Weights of a small mixture-of-experts language model, trained from scratch on English Wikipedia: 9 layers.
Below are experts of layer 2 (counted from 0) of a mixture-of-experts language model. Rows are named router (the router's row for the expert), gate (a neuron's input weights, with its number), up (a neuron's input weights, with its number) and show model dimensions 0-95. Each number is 500 + 25 x the weight over its row's rms, rounded and kept within 0 to 999. Numbers have three digits each.
After each expert's rows: "comes after" lists some tokens at least twice as common just before its tokens as in all text. This comes from a sample of Wikipedia text that the model never trained on. Tokens count by the router's weight.

# expert 212
router:466484526504458510491489494471490466499501472499477534465462473510515457480521504439471455523514501511526450519505500501496456487455485504500531514535488513475538553516517499526502495450509512477532499551482505510481484520508515510496490502498489489515501534481502520430467475487461528515
gate0:476481470486510465521495475551537525465490495483478472473522482516540494481485502475500496471491479467503522487526448513547495507555523516490511460512504501514492535494521488506465497488471508496529495515515493511550470521513559529482517437499483459530507459496496467495512484507523508552
up0:484516481511505473498504526515465515493482504479478521497433527525517474479500495539480479477554456496528520509510530489492500530529464525495479492516520501498503545480569469477538480477509477539515496536461499523525474518495543508504507515503503536461465512536454553500514496514504488512
gate1:489452478507479515493483468494410484492493515522512500492503532503526511503522504535506506525453524489486492499490510472513498537495494481501505495501521500522569477536504506527478483495493457486545477474508443467466468480552518530550507516505482510469527495469521493530487545498499519489
up1:504509490532516460545507517493474490525500523456528501511537438548514498486496496465513516499489492515477503442493482484530539458533521496538485486460493495510530525538537471505497509502477502468514539491476519478490488505442489488483514519480491490483440460495505483455494495469465508514
gate2:485472526517476514493522533568565487521481492510507488492493448510434466522478495508510471488456491511513441532505501499494474480481477461527508513517507502446483532529483510485528510499508518527488513498516487528471519517563479496518466500489510506525510512496491528531485531489459489479
up2:492451509535522481477486512492521529455471517454485524483487520518511517532462475531560525535476471484486465494486541500476527531498529488470515455528510500500462494495537460475460473489499495517460480491502507513524485462542460517510501515501490511472489466506546488491510525505532521485
gate3:454542525516490458528462541518498498551510509503468495505510482500516478482482457480465501526502515474491471471489496508459499508506510502498520492502425473485513481553488502487488474425497527516509545504499487559503492509482509460505515514488496502504501548528473510445504515500475492510
up3:453493523511477502484480480476487492522491532484502512507543528503512461491516536512504467469536516525481531517534543509466527419504557485468487478492544497501487523511490477509464477476494496478509524471533464482508521517484521492515509483504447504491493476491460528445477517473477499502
gate4:470508501442457506464467505477490509495489480500457495488499516508506491526451500451475508505460488521509467530538473485495507517485472484488514460517478521550485581516553467488533500447518502493545491512511523517534485527495512475514489505516502518474507485509485543470524497522487498503
up4:477456471512466436478493535497495504485484495502502520510483487521458492502462491520477505518475481497548497526486485494490499454496467498480513494498525495508512557453582520536533491481526489529479463509481505495530544523501522484510527529481502467489504514459465521456513513503495501530
gate5:495503496510519498508490470522512506462538468490516487473472465509525460493396510524486480500480451510463516507473478480520508484511527480546512501495527498511529555488466514552529491529506482542497518488502533500499501514477510459498503497497529506518545504495499563498498506506538505497
up5:496453518482494493516523494510458511536466505476482498495500527505513543489505486521534519499486468456496513473545493532470481510541517504471457463526500487485457542465535443479514489488525485436505503490507495469552544484502481491492512465540491501519453509494524467493491501511476516488
gate6:468485494540446518523473532517498527544507514444483487469505499500513514473517468538474505470507510507511457527481493499516542516496558542519506490516487518458515515499512510522449490522471507510506496535535541454513514502494488518458523486488500486519482527513505469508443504487477546516
up6:480483518529478517517464497504450484544460487452508483491508486519524467510528467522484520511501527508515502478470485512476508509459523559483564506487504522478514484543526530494467556480462520475489529500531502481470494547525483521506498487492517505503459546506490488521521475484486518457
gate7:497493508469464506449493462507465519469500507484537486493486508568486479509491524480488473494503499503496475469503465487490476489483497477486477474485492593497507555463502496522456527518533536442504471490520501512506499490483545509511506486512482485531493525471523523497483461483486498455
up7:483556477509559492501498515493555536499464495528469481493486448474461466503477508497512525495514504504498515514494498515524514441470506489479523546511478496504481495516510494540500495500516497472515507481452494494465491558446514517473500532457487468484505505483452470511465526502498493462
comes after: "ur", " re", "op", "on", "br", "con"

# expert 49
router:489509555499520489507472463504503479489524469521448538439516467557490502459507542465493491499461500522474490499531526532467504495454497502511527500520503479533522528529514485526443464497527498426527502525504517491501517504495490502477510513530482536510485533521504509482478499498505484496
gate2:488509486494505505573501506503493501534521457474498524498547505507462511504472485452549498483490507505515483484503507526496508500467529476490532497542518517500450499460478458459491504524480464503523509458495520517511562520508451492464524499549496496489517532502492503518506518532502442523
up2:529509520481481475535502497491487494519490498490444523518487499543480527532454487450556508530507483494503477495523493488558519472460521515500516493512465513509456515501491471519482494494490527508505515452519494483518526518497502546489507552552502529449550530502499502515509516519486450486
gate3:495485527507491495517471445520497476473520498527468485510474517538481490501487502440534511510486457500524484503461437498465499503544487493483461495473487530531475528490506503533495517544534481516517507498462494480482467480499537514492514511486472445494478469469542482502460522461510529513
up3:530508518479512468473501536482444524456509489509517522499564514531490492493462503495519471507537544510570498495476484491496517488474518528444510515519504457483489484499487483486477489493487492484538513502501468501496519515529520539524499528535527442496487497455443493498484495520516512470
gate4:467447498517470494453497484513496516511515513499476535466456479453485472513517572469504456502458512523521498499471467517507503508492504440491479496503497529506460526494535543491471543491490527530460537493503506482518477506491545478531475488499529497534479517517508522512497477515474491515
up4:466466467538487532472471503473515496496516480483495547525486535530507510491543487503522504507497513481494471502506499501510520522498514488503460481512472459499496475525464517456486536489533490504479491510502493447541501485508495471477456444453504473496513478542491419488488450502519484503
gate5:476490508513503477480523477507466524533541502441529461508539485517510536473449504492549477529503541489494504517509517495492470516475499444501505525509447474524439496520514510521474506475478496504494448464529517529504507488564458515494521502490495495496506478500484517490489489507490457471
up5:520474522477468518479513532505500461536519484509538517536524486504501527509502464462492478518548528499517462533490485499465457490520534477513453512496518485486518494494495502517539500479465521541453510498498553528519546506497517450511503498486551468510522509439477532483494513486480515509
gate6:436520510489503484563508512517484510497486515515523489481464523504509471491489513479510468467477506480506515465511478552506519519488513509535513524541483511494525465512540470516504517460508480486523430498510511467483467486508505489573549498487497506507532543499507526469520505458484474491
up6:524508520500450524450514495461482507512495492484494486505492524517502490475478511525489448503493488477518480485512468490530463478487512471523520483450506529474479528460483495498483517498498527528459502531518469545551453494499474547519479517543525480500503459455466493512534463523504459494
gate7:507526531542512457507492494482549499546492498534498492484489476472497527477502483509512503518484490492545538498500503517511527500509552535486504499502510508552504488470548521527483530486460495468492533480506561510529531512505500465446480563550501493537496516524498527499494498501491454509
up7:486541520484512548494484482442549486479453490514515507497480506519558516481465515500478502494467484488491558524530496517541513504488492555479543497501501459527521493493471462514491478497526517472506522487508539520525491506522508490488479513496549509474516520516459486484527488546473470468
gate8:481501511503503534492486533486447486535467484523464481502519488461489497464484538468495480515550534492488490498498462567456510482483517507490518538469471487509535505480489448459483487481486496483475484473478479514496503541480511502516473506481467510475525463499528485507517444505510452469
up8:525482481485484516514492557522475509455506482539474540515519515512517505527452486508558503528493513479501470527505470474491472525502471475539558511487484560455484513485500490493530498493475475490484520501436464498481491497490509522509453469499516496514509501440487481503500469473487511505
gate9:517525537468493511497510475479504473445512503505499497490494507538544509509492456475516542506506522509488481493521481521498465455459492503481524534506463526481526514542478498507468488484501464503554506498535467536462475513478540493475511460528494537509479479467481474472462529498518501556
up9:502523509513485506522488502482515477499485513519503488509511518488547463512480483476446541490444506487537449517505487496512490474458509498534545530552506518479500515523517484515490505513533531544481506524520483474507484527462480525479515481546480503514514489476481501422506536465493471539
comes after: "st", "est", "ist", "ter", " inter", "ult"

# expert 4
router:488474518524481498496504495491497455508506541496506530432497521526525504457465510512478492491496499521516476517531524529479489530493528478542506540532509508474503521486498454479517541490493443485514503543467516477514501508463511495513491478560514506532569517500520525495469533527504535522
gate2:494472464505494499540522511520487509559523510524517531518508523503491460521470554494515472525487494512514510488471510468512480488519441458514484466530494500473526533497518478530513508543472517490508512476483505519460527515486505494487485522534534514572500479458558498498537522504530508485
up2:518492531449493500523527512498525494505492489526494448490490477507480491476463498478542501422471460494480497495539470513515503537496493506464486532531471491503494522452513519521533493487436464484489485554497526547517487509477539514466510485500520461512515526493505515495534486499471483511
gate3:526535556476543506473519505486514522458510514478524520510518511544531495476507482522519519481523563456499515490477536514518552500506482467493522500500485517520478503484458492484500523474490440466527515529500511486560498513476474535479482476465495512509519520511514543549501495505526506519
up3:462458510520509490504508505523489536527502498506522528499494526488505447490485484517499472535501500567499457509513537479485512404521458559513520436508495516500491512514485499510479510543510507548522493469499484533501514495513514494507495529505511481505493504489485464525492489523443504505
gate4:498502525561513511467449490470534459539457499500452485513490473530483516459507532490497526469493460494505513510527503549492435502482519532484514515512527494507531492521500492509509513563476501489471537535519520514537530508516509508478540483528480502474504533495535485471476503493494497512
up4:523508486494472502516507459526502544448533491454480474519494474477504523523534426487499536516479469449471555509490476501484520519485489497477523508519473483529483488522554484507495474470538518476519506481518523466501459481506482480504518496466474472489491485542498493496511517488543490466
gate5:476492449520479497537491510499507514445496504484490535464508492513469464502546534483531485501508486471513506517471492492468501530503497537477534435522494516486480548522516481555522511551518524532508506442486488567453479498486512461507509523506494474498497496496522498514497518506525512497
up5:478478421534462499527501492490516526473519501505494457519492499492478513477496529513467510453509524523518513543469472451467513508517513545525513444528496505485460524492514460501533500502554532497507497465480507509480500489506527491493512503486492429487526507547504495515470507509518514490
gate6:476522529505517499467456461488484479541483506497492517493458503542486511451488509493497476502515557438497535543469480486541502487505483511518514480498511511460500540541460503472522510471539538467485498497493489482506472478544514484532532528509477500504520524498475486437510507517508502473
up6:515477443520490504509529528480496512559522502518519509446491520462509513559485472501500509492493472511504474482550532517470484503477513564501477470495500510529485487489527480517471491511458467515498487464498469522488478534477512526479453470519500514505493490496462503543506488493459508445
gate7:495498511466507515468517510537512462478507501502512489457502499473543510496530482498473539635523466511512435484475511521461463544476522504519476510490504485466484486500489508482514502482510502524524514504480530499494498526488485506497482517521494526520516483511489530477503518504515502526
up7:491500507518482503551563483484494563543508502515484563514504498529423502486467485503505467518499529457481564520515505519532568482511495491526515477508497502505527508469525497509517503496509495485507488521514491479549509485498513482510509485489488491453465510493500500500512475490488498447
gate8:508404487489468481489517511463506469512514514525497492518487540529487549501498479522471535482525523499517500501515504501479518486501541545538480498505515524527506527521514501490456516505450495511498501515515490474493521483481514493476530492485430502542519496519468514458461469524516522464
up8:505514559458496523516504534499525473486467491498520503477490495490495483490515493483527453470501471469501498524485491527532515555508481517488509500462479474446532496466558516499475507536481514529514492505444502505544502535493490467520459474500509456497464521526515508530488521498492491560
gate9:485583541475505515520508512486470486477522505458512496464491497501520507500471530508505484546516490487487440476498501528492492539499499474485509496512486496473472513516454500502488512470473463472493503527472491538463429529487516498498496524570512465494532521469496514509532471500496505515
up9:491487483472476503493480493495529584532493496504476512520508481487482552507519510501462552456507496464506516530507502437499534451496478532514505476506521493495479523503534524486520497545540505534498494460504487458536504484476480490466533515450483516503513476527532485469485497487500492502
comes after: " of", " in", ".", ",", " to", " for"

# expert 165
router:493447568505471512487484464482514472498537462525464560461489494526486491457515495491503493496484507503531511491513534512497480482490480475493503516549501484527524548499480520488479473502516505471504515561497521496524575504496494496485516502509504476533484554519543510484492480502496475533
gate0:461521536446464483508448494462525489498500512501470498494455494494521499477507524501466500520474528499542543504542522542502504477516525513531491547466490524512472507527547505551490508510516481484484539500482501492511501506485472532529505540476486506500499557517525480493478531454485538509
up0:469543531455491485451502521529491489506469513495470459510478470522504479477489479501523468462541514530519483513494461521489459527478527500508504479487486534451492545516566507513491500471503531477478497509481517529492545514511476509491543488474476506488516552515459506495496538494481507464
gate1:515504531521458500509475488488535459503485486532497512522500493545532520453492512563481514504470494475510511485529457509502466463513561524476497467472540522502500491480494482499496527518457507492461529503485499497501514492500502480525559511524476503449491495515537496519472481477514443462
up1:517491490552475494526458497482480441498494467530487531499492531528538488460499537520476519512480473512475498484494476524497430487516496557508529511468514530518500526469478461504463483496525493497487533518472479515496516502516459506494524517530453505452478465495494490480498466481486527473
gate2:476487516479507511511538518473487485470547485506520526504479545485462510506485508516517461432505523534491499500486461486530476483478496498500491498479543509486500521456496507465515517448441480487486549543504482489475532448486540507505450474488529508516510522495507498468497469466519488518
up2:527520521509533476511538523474516515499507483508505545512450452448516470513473533499521483511477497500469495529472519465541490462469530486469527523525494526515498519497480521484498467532454488456490555540492502532462514488478516500528512528490492492477462526490526473474511466472497481488
gate3:515420539505475483497500505519509503487561492521489481489467499507456457508520483492493499505498496467483499512479472457505464524510477485513466521536532526476510531493499510504467510512443523558506495515511498511480530462507498453523494453495536516519499506486512526533492507532560500512
up3:516490554514469521508462513492487559507489500508490497491496491519484500483503503458540508500489519490485535498494487511549510534486473542508509480489495536525494496528517475494529527513488500541514516519497497509522476499450499493511522485484483554530522504537563514506551459479533461572
gate4:512465478520499508513506459483462514507491512488523506504497421519502553481540506468492516466482478465478506489496505492532493490503443490495502557534494463507466508504487529463495551509542487505505459507497508502536516476471472468462493479499468527470489511512542492528489488485549518505
up4:493472453475458485524488484553522453475489489470495496480506485508442515508486511458483495491497473504473524497516545483518527490504495526503545480499485531447486501538484534485463449493546516507489561508532506526491501503485493523490511458551501499474512479507489473508502545523509517486
gate5:545466482465477529515513518463521498477482517436488501480523523501471526489520525503504448523528504505549503540500515532516496494500511520493475489518530555518521522416514468511489469481514507516507499463516521460512517526528508520491499499481481504518534519519503463526518465519460524496
up5:488508504515534474490512502484509554490505505537521466495551454504492494496475432499529504486513480517495539542498532476486547524519491470528497492505516453453522481522516523488511536502521465472520477515498523540510488492498537505484475493480498498500465534520482482519479526546559479533
gate6:500461485507502497510444490469504498493516489556511481499511487517520505456517545476460508477471514494463475488480521541528483481492475464485511469584480508513530538515489506453500478529528496456520489526516497496484511467488488472518551506521497522444498507499492489521496474488478509538
up6:507494486517532489478513494544482510571508498513503481479510513490521505492454500449477538480501494534540467458541479503484493500555489507544530493533495486467547506545474511484498505527532474516472479524480503503518513530492511514501504449537491512480509476516527455468532510478458496501
gate7:493452426543505487491494498504470472485516495506522505500485516504519512473506505487531543488550538502505473484490534520502478504515486479497536539496531490501479535482510477497528526472529507502535499416462516489537481479522509510474503487513505554507459483539491482529499538477516493476
up7:488454467496455487555529528468513522518521512515500441495498523474456569479523508517467531490471515525539495483498506486523490507499512564510499536514462490515526472462509475511480502494493453507524522489470483493491518498481497496505518516530506488471526447535527500474487528507502509475
comes after: "re", "er", "ir", "ter", "R", "im"

# expert 39
router:496454525499473515492552511482483469494498451496477511454496513516486502469494492451501499515501513546545487492495466497480470519510545511525496477477523489501519556488517478538496483466464490501545478507502522473557492469476525539492511500529501499541504492506483574466478497512508512486
gate8:473469508512499485521548502471526504473458490521476569483531469504550500492529499512497515469483496498491519494492507512478469505475502491529500499490498515523497467533555510523498478449506427460504506480428483495502518473514522460483533493497476496494508492544491492471526478529520483513
up8:486500478507509547479463482538526522533500506530520479511501478490514511488463505523502504477485457469484528542514505538500466477513477531499488549521485514492484509517488457508494516529510522496504479467531507483471543495524476502500461473553500517513518522479569468461516508543507437483
gate9:486528490482510483495491521483487447493457472486518537493485496485508499478506522469497505524474494524521521505474526516553502477524475508520521518499476481503564516495483515523543465512534525538496488534482501511480497539507461527479508533479536430538522509486523483475491552528471468529
up9:491511510510482480529496495478498482518514539517485477506443479480502540506519512477513474477486523504516527496487555481518515479506470502559517509480503465525462502497513507512528490479515533506513508472484592511539522472505508483517520514479537458552490468493476547495526504516450489518
gate10:522496466511524480518537467517477481472556499481491541503500510496509493512488492524547475525506483526531485485495528488539479456495513464521510476518482462509519524487524433516499466500468526509534548529471463491513521508519518531455498522492559483487476552485500476501493511532513509492
up10:518512515516491518521533485547509504501533518481516547477472469506495528500542549490490494507538521527502511513496552483518491500438526507507513506516448478540517545498498457505462493507488522505514485539492472482501490530511511519515516538513557476515505529515514487497518515506559440488
gate11:526459513479497529546501506484549464472498485537533503451544502519529495448478496487492534450517464505512499510507501478497492520535518433485500508494533507480509523479525493512473455512524489509549492497453521516543516467490538536504494494521523517502500491494508521490489487538531462490
up11:519445543492512538511531496471523490495474507520547500479521514502477493493480492532528534529495484522492488481479543493491519525512489426501495506493516491447517486486492455516476452482515486513513476524481497521543488469523526554499513493501511461495495480507470534468534465557517504510
gate12:500480512502523526532518508512489541511510496532496463476502488524491536480484478469469497514482478531509490473514487479509491509509521458511481488498487482463523486506528512437461454432497463516532434499444513512477505520503484507549519484509476497512498468479499450473478508514467541511
up12:504519488510498486449515490519484430499523506508506480536481506500466505512532535547514534522506514496507515462511529502479532521513496540457509522509530491534495521500467492489524514530526525485467540499526477523509471495490504505497486541509550494455506514532530520543513515486554541450
gate13:476486479489477533527507463497469504481489521555503503490449475489465527481530483506473546534456477493513471514466514501468500518478510496539530475474441505509536481503515552500499459467517524513470462504455499516521496477501476484467519540477502481542505498541496516521502474515495520481
up13:448476495480488502535491505465538476525486521467501500522465480478477528488501486513503478498493491516487443482468463529486508480534529517435474472494500523486500484471462516574519513508515515544464494518481515477491480461496515509503533507542496483497533478459493516477510469483489530539
gate14:518471493538518511478489503485480489517531527492503526512485528559500490503511522418468487537479488481506479523474502491496497515511546508504490515514532469518511515504509460475538490524504529479551515491534499465534484478520474490478483464514466509510531444497487546471523461466527512471
up14:532496500507483515513501485487515505501531499470470537478475536496521477490516469485494506506508547508474457526493473482462518535513523555472501496498555498492503477479516479467497531534532525445490504477521518445533488454511475513534511475488456498478485464467489488538515478498504560497
gate15:510482488512488522492542522519488444496496477501540486485521493507510468505488502478552489505504547516486490485486476523485547527515523472486545515513555502526529511466510504540481504448481502486564476535545512491500478479476516519511485493529508519533523550524499539471480521480528493468
up15:435531528508498490530513475508525511553504517472507503497460477500503517480471504505501478480503451487510488512479497506492474502485502535528483490510486489461497443518491496436507526528536493490464567513501528489489502495512529526479489498512454526494528488487525482505538508455503451554
comes after: " U", " 1", " 2", " 3", " 0", " 4"

# expert 37
router:497521548511461516523515499504525471508503436506483514459469469506471519491487525497488507530469488506483463508526531525485472494460496472502491547578487465474518558488512540502537500494499508489474512514468559509488549503505510488505495503527510508480500524501499532459482504504521464518
gate7:517477444476465545538459526492512477508544464498463510492536456495497438493499520486489443513466478482507519534524496520526523523518490520455513514506497506480507522488480497527518466489460487510519516541494492486502493526493495469540503453504472505482526500511483537474481485518546518488
up7:506481467512456532542489532480528501523527452484505516489550506520515512515432489517508466463477467487550539512547468503500513528529516507484520496498501501484511514490508488513528488470471461520543505515483491455514504505499509510529492460491498483494559487544496526503482493530535484459
gate8:524507508499475455501506493520518536486512499485447477471488509513453506525507468517471492511412502457462466477465534513463513495474481526501514517499498464464452469484493552475487531474502511518478480493495479544497481531515517495518463473483505467497504480478472490501518508488466476489
up8:473522495502515502480501504510467514510519510498530514481480481495485494524508487519539502491543539524511529485468519502481504471469515526489470487460433466502486550544512476535489508464534512471489477468505428476502575511511518480463503514500520486470475520521514547488482519514504527504
gate9:480436532506474561515535529514489501479527482533497537499480519516485515494492519529526511499479497562540449540464514533538464486495520507501473474498481521493520510468512475496512505470471528509495518487510510470513557493485520516570499525521520498502491531493472519498489494532490503526
up9:502449452543502509482517499489541443551494492511522507504524544527498501472524477460519489503548502503486507466466484498511514508507501460500495486477489490549507509503478517508516567515492533489560500489506514502504513535496558553501492520516490502504493497555474520507508480523477490528
gate10:497491506505493467510451500482508457495481469478498528522501508561466482506543491514464491459487491495513491571485475482488482471505539528475525474490518505485540487486509460519477474468479532496521518500499530503489564517542491487486534508513475522511520519469482541484483541499466482464
up10:542505518502472476514504479519522454491455464461496518531519522487454468504512457527457506461478483490557471513493486520487470499497535523465490543481484521470511511481491483490487493503517511547464511507462525529465501518515479465501515491504479451502525489497494541518522547497479464480
gate11:504501505503507498547547492523502457502497471507495499510474504496492499497477481493495491461502517521490486482528488486446491513463508457540500533514492478504506522467491485510529482469468430511491508471445520475480530464509478515493541465569520476473512452538521533473508499462488490480
up11:462470491528491520463473505473490535505509537488495493485515506525494518479490518511521561511506470519492492496493518486519522499544500516499514445497524526502497491488487499490449501554522544488524493531539489486542471490455525499496462509427523512540526521469514447483504463532501505510
gate12:501485508513511524461495530452541490520484489478512518494491456471500495508467513463514512490510474490493514528506511579536476528492446494547532524515462508463496552484506485494524464546488461503475480506462505503461528497473499478462508491523471501499472488478489527470476508464501500524
up12:511495483509505509484483482514494520441482466528527515474486480520553539524482491504504486478540521496464470484513490502523492492495522538468513523433518540548501494502438509459503495486523492515515502456500501488493507498518472510494555535516483528477476500562511529532478507492544489510
gate13:511481520464506446477472473496494513513477504477475474499486476519501531480513486462522467558510500527512463464543525473518459498511484503505495484527458503481500516514458501530447460449537494447473496500524486527539465518468510486486524486487492498484482482490534513543524471504513523506
up13:480518504466488521484493489521482493476555488495528477478460480502514528480516494518510448501472484448488492502516471519475512542459506501513510475475495522555512479522536492516509524508457477479453505489484480513492496461479437517487487526476571455512499494547523508503483476493513504471
gate14:490503539477508484525533512541518495519517481508476505489560494519479472441460477510528485483482515512546455516530476486475517546470516478503466498494497448545476495516470519474468502481488502490508510519527490526511518481495509500509513497526480496534471560483498545508469487526455461485
up14:507468446506497549491482491465488502507500500463508528507500514493566523528534499480451544485508482489485522488539478512528527488527516507524529497506491552461492527509496503513515523537504470489515481497488470428504510497504510519486477491490498480479509473515514434468518468453525524525
comes after: "n", "il", "l", "j", "r", "ill"

# expert 183
router:486453500501455505530521494507496485505514495511456490479505480517500508445476513468507503499462452512492483521503506515483516499516512494508541479506492473498572531506521446483452490493486462454550487512500518464502531482496524513469486506537501496520447499540527520505428488496490495499
gate0:481515504555493487501530508452470532505517520515493494461546503478517528490504478482502557516501508528516488514458488477504482484502504486480534524478531476516478530490527516549523491487488485466533448479531510527545526503507516548537480469532517519498457484486506563521515527519513493512
up0:480506481524490498534500508454474514491511475507462509510521496536472541516478485503509448473420465489481526469492491526516449479492497505507493506510507507461492518518491468543500530463469501496474457479480551499557523517481512522536499478480474481476552474488475477504498515491500525500
gate1:437503504508499515539484493442556498547451500485518501511491490523477506518478479501470446492482503530512505522487476494489510484465503456526516491492489483450461501515501504536522507514538502463549491468484502484486493506453529511487508541486467520496471501507557494535502501484465517476
up1:540445500473502493527487484547483532507507495533470487489518444484509494521499484514478512502493515521491534508495506492502464466537519535487510494493472502497499529499489477512470458493431518496518519484510498504508482514498525519511526529507547497505499520462495463462575513581506492511
gate2:538497491479473475500516535464477503463506528526477463506483529487468547468489500475492520514483460493507513481521555535498523537509486521478460504462481471504518490443535507513488467448489483493518528498499490484497491476491533489524435469515496486500541524497481544477505472484486479466
up2:518517529504563482516498546564499509499480492503489512510504506505479487495484518529517469544508483472509527496501502504494509490533460482479471492502500513443541503513510500492490478547508509548467460492476573527525481539524489503504520523537544546478507543518509456488498493505522496510
gate3:534521494465543519543546514530465534494482521496473474482497501510497497461483521472483526527508534501462489498502520510511523519490444451498514510490530468508543513492500463493475468491543516528510470536482534529545469536483503465483480479497479529504536524493513500507541499505546507527
up3:546493458463538531489478516517480533506486479481494469466526505479530517493456522494451478482531517512489476513481508498509521475529504490452538533459511493503556491497516449474474445516486514532488518483476524479478540532508515487483492531532517534517509499483500470482494471489524523532
gate4:498464472534502486519494526497511496519495522456509517499524523486511450445491497456486488452471516472547513506495470499521495480516549505561531488492491500538519498513521469467511520502494476488534488491450480536479471532483532542479489483496521460524529498540526495508468488530511470516
up4:516517484502452505513506486473529477506506480529440477505557518530514493550472505513507531498452516539470507536533504468506507518530462527436497502492538498470475518494462539491490467532524487500475486479474479508517508514458524485502537493513470492505536481485494498488475503536460491484
gate5:550479478548529492508526504511493510479493498505497514548527488503477495483456490520472460528515510473494505516491477528491532485500533494508486480487464465506566547458458490449498491484548537491527522503478471488498531494470521521469489496517451501486496502492510502490448458484510512457
up5:465499531493493477494511493528490501485483505545494514521503497537519550477484436497486500539489489473564495534486498504491543491453499495510504471484538510489491505506556499487525501498484523470454541445518496527505482524475481501482513484480494506546470504522449515539511479461478528484
gate6:497479571475513482512487444498433532508488505453528507511521498500495484469497491513512493498520482510529476545500464517513494496513518511472477511511506493508528488560533544509475502485523512510482521480445505452521514506501517480486509511537493474499482454525516491454474497529561499502
up6:510529517472496500499474515552511487532496490460527476476515436505503515500512512445492524485510498539503474524513515524488487473534485530541522527530480475495504513500490462536490483535494524524515502514505489504493502467482487491474520541490499485489519505480528465483507587441487462540
gate7:473492464479474480521468468529525489502500492512514512490557487499461506481520516499489469456513525488458510515470507532535514542491447503541456496467515497527501500477499493500531501544520425495489503465504499478520500544504490496482468490480521492500527519521505535538476489515479502565
up7:494496480511539502518477535515493476500522510518477496494510515482470426486464493512522476496521515533449493488514456490499489532477493440462495463478515533420487529478522472501519515491564507541492497499506503522489509474519487472526457477524506503486489491493539482508517500501537531511
comes after: " a", " the", " no", " an", " se", " No"

# expert 243
router:458431513497453511497529462482457471499498434496475511455505496536500508492508496491478548521470438517533465505511524525462479513471503522499540501517491466505545553501474503518486490501503477478499519519483497507480479516512508515474507495514480472514508484486514533484460478474497534510
gate0:527486503500483552506479510514468475491527495505473558484485485500473513507446516500500525515515472507504496527507473520507506493490543465509497524492465507520524544521495502489495501534495506452467539484524502466519527477462500557492474479488513491542449523477459477447523509502525516558
up0:520497537498471500522479478489508523483466515484487506548490513488543480494464511482504488479517519505471482552453475492520469493514511523487549455534510508480472493482502490473444521501520513503531481524453535438467462486487468490539520514490517502532498507530480498507492461491456507457
gate1:518517521536501479491501521462506539509471478464421509506525469508518501500497473518512531541501516532460496496527479473436496550455506478511475505482516491524479536504501528493475479493494484500496479503516488510548514556491482512500464474483478484482500473530504525479494472515567519505
up1:503506526527520483477495498510547512513417500505471496483534442530512467497473484505506514501471517454427509490524507456472505549492497491510503516511536499511528519514508547465497498523460494525472505545509513524525504546476501510527477480484501473518501502496518470487490507543513480522
gate2:515540510442477500504533538454484489534536478505505477466492425494487524461483510496510513464481489498488499455525466512498500534512467490502535511511510491461499496462524495520525511467506502487477515542468530474463485484462450506515449508506503484515531488529458504503497515536496487501
up2:499489560515537500489485515524516542491494488502493507519539521518471510501483507481526491485533517474511544510500532487454541519528522482491513474529512495491489520502509492525532525520450483484530486463485520468530556517451572487516488454506503533520507503479528522531500543501491528474
gate3:468501477489514507429484491520522492496519480506440465445484490529503458498509510495483520502492481492502506466504547486487504518471538512515500484484560525522480494508447523507485520501508531530493486507532515544534519531454467518545476473466487469522509480502498513515470479459494493475
up3:504495540470519502494482488557503538480499473529477523453510484493529485497497491537520494469473482489504480435544517495514488519509545501456506478489512509539484478483473525462458490467498513509516531517503495523538522550474442539508488493478493477536482488502499513491472466484474494458
gate4:502491446470454510485475510503482485518459485505458499477499513470482504504506520518505501549439514488506445487495495507492479503477480473487477529537504519471526490513482544491537499515497456500490502469433475506507512484566501490476495520530540500494517497443521491510498496518504456539
up4:490532489508488564485472470531509459481510463479462523506502490481489504492522541504501542518468500477514493519515534469503495516473461477524482507500477525473485468515488475463496503504519440478486482478459466497495508459492492511573491505503473458500519467514500485492445483544509533503
gate5:491489467483500437488516523504504489515508479458501497459490535551465533486508528482501502503480459492490510448495479503432527476528509505525540521511549536485538523459519474505498517480476492494499503494481514492493474497447482524511540472501490494454500483513499551493536468486511489528
up5:479488481525508492478497528500471480527544523462470515525492481469452514488489538515475461516523483489456477503519525498466512477525472519511483514499444533531481477509489502506545500559493514490507481513492499491488439499515501475541526501477498519503547492491432481494494464527512507546
gate6:505480548490490471541505476472497525556470514454522521471485491489498467493474492520518528493476471546510499513537499507528458480472484503451527522533490471479491482482496520507488494529450517493473528505497499527489541541517491515479407492513533463508518508487521509508509491490482489484
up6:491525521533494469437450516491486476508522498508467497520490499462500467509530526478480477536484502490513476507499523555492493446504474489504479529514532483525495503520434484461500478537513534510486490480506476464515535464486475471540558475486533506499504461502486505479507475515496532507
gate7:449471528493483491482492513468489495540503527507497504500476519499507501504484531488497475553531520512488485454481537522480493488486474523522509486481486499493508528463519481497492470535467514512507510556511490555488464474488469558497484492473504475454459506482470455522478498532473564478
up7:496498528505485488492449497489546535498488498466523496519479468551513484461524495506504491470512466415487504512506497512529481468506488485515486489501477476512426509502485511496514476573491483512484515532446493498467483488463486467467534507500497503493520481494497521483502468514502493553
comes after: "|", " pro", " Pa", " pa", " Ju", "vi"